Below are experts of layer 4 (counted from 0) of a mixture-of-experts language model. Rows are named router (the router's row for the expert), up (a neuron's input weights, with its number), down (a neuron's output weights, with its number) and show model dimensions 0-63. Each number is 500 + 40 x the weight over its row's rms, rounded and kept within 0 to 999. Numbers have three digits each.
After each expert's rows: "mostly gets" lists some tokens that are sent to it at least half of the time; "comes before" lists some tokens at least twice as common just after its tokens as in all text. This comes from a sample of Wikipedia text that the model never trained on. Tokens count by the router's weight.

# expert 31
router:535473472555489533484462504517456541471521549565442480547450477485421460557480494489439470496484461444494568512483497489460524495536504473526390502581482521448448478484474487467508544541518497
up0:497490505426451540497527462509442476509461482545514490505464454529467495543458510419485473495522479478566520505495510471442500531417473484611484480568596441581540436535500486514580527507449560
down0:503494453558467504548492495519526520457481534597535516520434464452498402537427616470514529535531451472511489567465558475553580513443489468561445503465488534573527577486473500493532428501493519
mostly gets: " =", " →", " league", " United", "=", " of"
comes before: "=", " the", "\n\n", "000", " States", " 0"

# expert 26
router:516519524514516496422509488554450560513480537474510449493527465492496493556505496496453456500511513499503565462489466475483505484432569431551458523505557515506509541500505473554466466465458493
up0:509507519485488511459470499543568537521509542602468493516523450555529457522528550496472542504491539425509611552483543501533500469504447550575439488485410485503505490467506555449538520474587460
down0:462477488533507467473449490495533503566515479518513478570564500408464560516481512468517483568469479513432501542449449513485481553410499496564441546479513565560505479473515600461570504420547527
mostly gets: "\n\n", "do", "ado", "yo", "iko", "ito"
comes before: "=", "The", "In", "n", "r", "l"

# expert 52
router:501496494500543554491547549512542495509492528467420503528483443463547527451499568451529500488440485521540395441452471486471524531484545493459494572550532467516528473482487432492494498522564537
up0:455480533513478537468496462432573488470565494546547578455492393550540479529531465447531414491558499448437545424498473537495417527491502466470526485591585555539405523514550512513533425473493563
down0:487558515473490544496509514440475514485588496483468458513537499510498401571478429452494484486590466457445566528456576487474499462438456446529524549501545481520498553550485429541521445470485460
mostly gets: " to", " In", " To", "On", " On", " into"
comes before: "|", " the", "{", "″", " a", " be"

# expert 25
router:505521524450564580453503474532460463469405511496482537526456474543485525490474517466465526552482493509481518422496529505506511524503528430495511525470539599530510536462537442473529506544449431
up0:540474571534559447524469447537494501563528522543524508500495542433557560540443534487503533554496537560487550491501500482523508507527481492559469459536512482517462457528460530492542514512526477
down0:489503518491514461506540503500500537557479481453593536513480548533521512586452463498517456461492512429460564517482545490499453471494557471507503436521602531442502457472385466502421553596441522
mostly gets: "ga", " Cup", " awarded", " =", " Association", "og"
comes before: "=", "s", "\n\n", "raph", "{", "ti"

# expert 48
router:548546595493469548418555491553540542453512471518419557495547422473574442528486465449540511553512555528491513472536517535426536454450488507505512547537552458443465488509471488475529603604493527
up0:574506462539523538514551505562512446516472463493495451535508493531538457445564546482561443487427526419485426555590433477448527457472532460502480553478423462440411493445543509462479495541465489
down0:469480517501501456512580475569489460447462537524467499478475550542563493495427508502447413481469510507458551479435556546440421478499494527490546445498446498552471456504563488526508568529539432
mostly gets: " Smith", "OR", "kins", "u", "berg", " Williams"
comes before: " |", ",", " (", "'", ")", ";"

# expert 53
router:572550569468452458518483479516495499546562450436479466489494485520487506488520541480483477518519508436489506498556528498510485498385493455510488503470489532448530474492540497518454545528453496
up0:553531557502492522503561476500461509470480526484496515498483513467457472510613423500504544505544488470518409534511467433433472528493505447510437540434511479496496494538524472543442519508467465
down0:450471504440534489415400485522487489482434399545442520428485494552461497548532530498541514533445548510466555554456561559512529542511456499522521498413445484453494423508531547517518514478508436
mostly gets: " well", " every", " Hol", " all", " so", "\n   "
comes before: "-", "|", " as", " -", "{", "m"

# expert 11
router:520501580560506522453500442578543529499561473545504523552509522506468498429523570511506552515545554530529495498530509475484496504437560483513487557571461510485453484445505504526518532539476500
up0:499450514552599571526470536528498477450554438514531533525484558531541448483476569555471499478520514490533494513517480495489482474466483619477494520485518461480475494507472549386470447506499455
down0:506499421447506597553454487443490502493499523543548501527484562539583505469493532475409429542456474415547453565482514456521544569443456536506527533527488500468546469484557462440528468444403488
mostly gets: "ion", "ity", "ration", "ation", "ance", " America"
comes before: "-", ",", " of", ".", " and", "\""

# expert 27
router:518473470511510479444473488527525516553475454431455508489456405491486482483506514471494481514531481450435453452550480507450603444457559432515420551494564521513498555512526435500473548534430514
up0:487538538524540530506513444491463529495526518517479513504561502549521524514533494450461444504478558550518558516561503433506532523520509446509517498517490541495468542475554491500440528575503464
down0:501528483498535482538448532588538576530505489502454518474487476471511529548503404463405461533461541470531569503558576450496512452457433488453499515526423542475526511472573501627449551519438506
mostly gets: "\n\n", "ni", "ti", "ici", "eri", "ili"
comes before: "=", "The", "on", "|", "In", "e"

# expert 23
router:568518461559461534441493435509497555465518472463512477530417484456415484534484494471504517535505478535424504501498529519517494414499472498530436553471541449431465514452478514536462483519495506
up0:526488481542560449435501528504477505566595452538420441578518487480492447524574501476518520465445449523510533533495471522553483482494456521550447575468535478477460478512521513514523447457430526
down0:485414443546463561490428452484502466547541447508525499478519442516481490492508521497553489498473529504500446495537489579469510486529418530445561407582517516456443500489484517506443475549433540
mostly gets: "ora", "oa", "ola", "ipa", "ona", " JPL"
comes before: "=", "n", "ti", "l", "nt", "ted"

# expert 12
router:541546449551512533516446583517526514520504467490525434515483491479503519489495599491549480541515500500540451442554493571464565440512440530437470476529533493502499537478471462449508487526518484
up0:486528510509553501486488451518503487527537510499487550403519522484476532385506552438507453546616562526515481452522486502481510446504523529462521489539497445517544508520468564532515585589441474
down0:476546488435524518436508543511500538426493544521468409538493527501534535510463509526508465537511504504545489441523438567482530493476446460526466434500404456480508472524520493520463541458519520
mostly gets: "ical", "ful", "based", "ial", "year", "ous"
comes before: "-", " and", "ly", "\"", " with", " or"

# expert 45
router:514510536481553481466474523464487454545496497519476542556476543599499512539470466493467444510492549432513583503536458472522507477497550435472475565463582582419510492510499491494454558548439493
up0:548445457465521526450420519498508474489506493467469569491566564481544384403493445489486525526482496534466453541524491467525509437470567488555514519477473466395520536494535528530518534473442518
down0:526499448462541501487430537480488557464409555450486507495569534519475552538556478543469525566463533551503376522492440526458422532515511572491523505522475473493483516509437520480525510450482447
mostly gets: " .", " DF", " MF", " FW"
comes before: " |", "%", " 0", "°", ")", "S"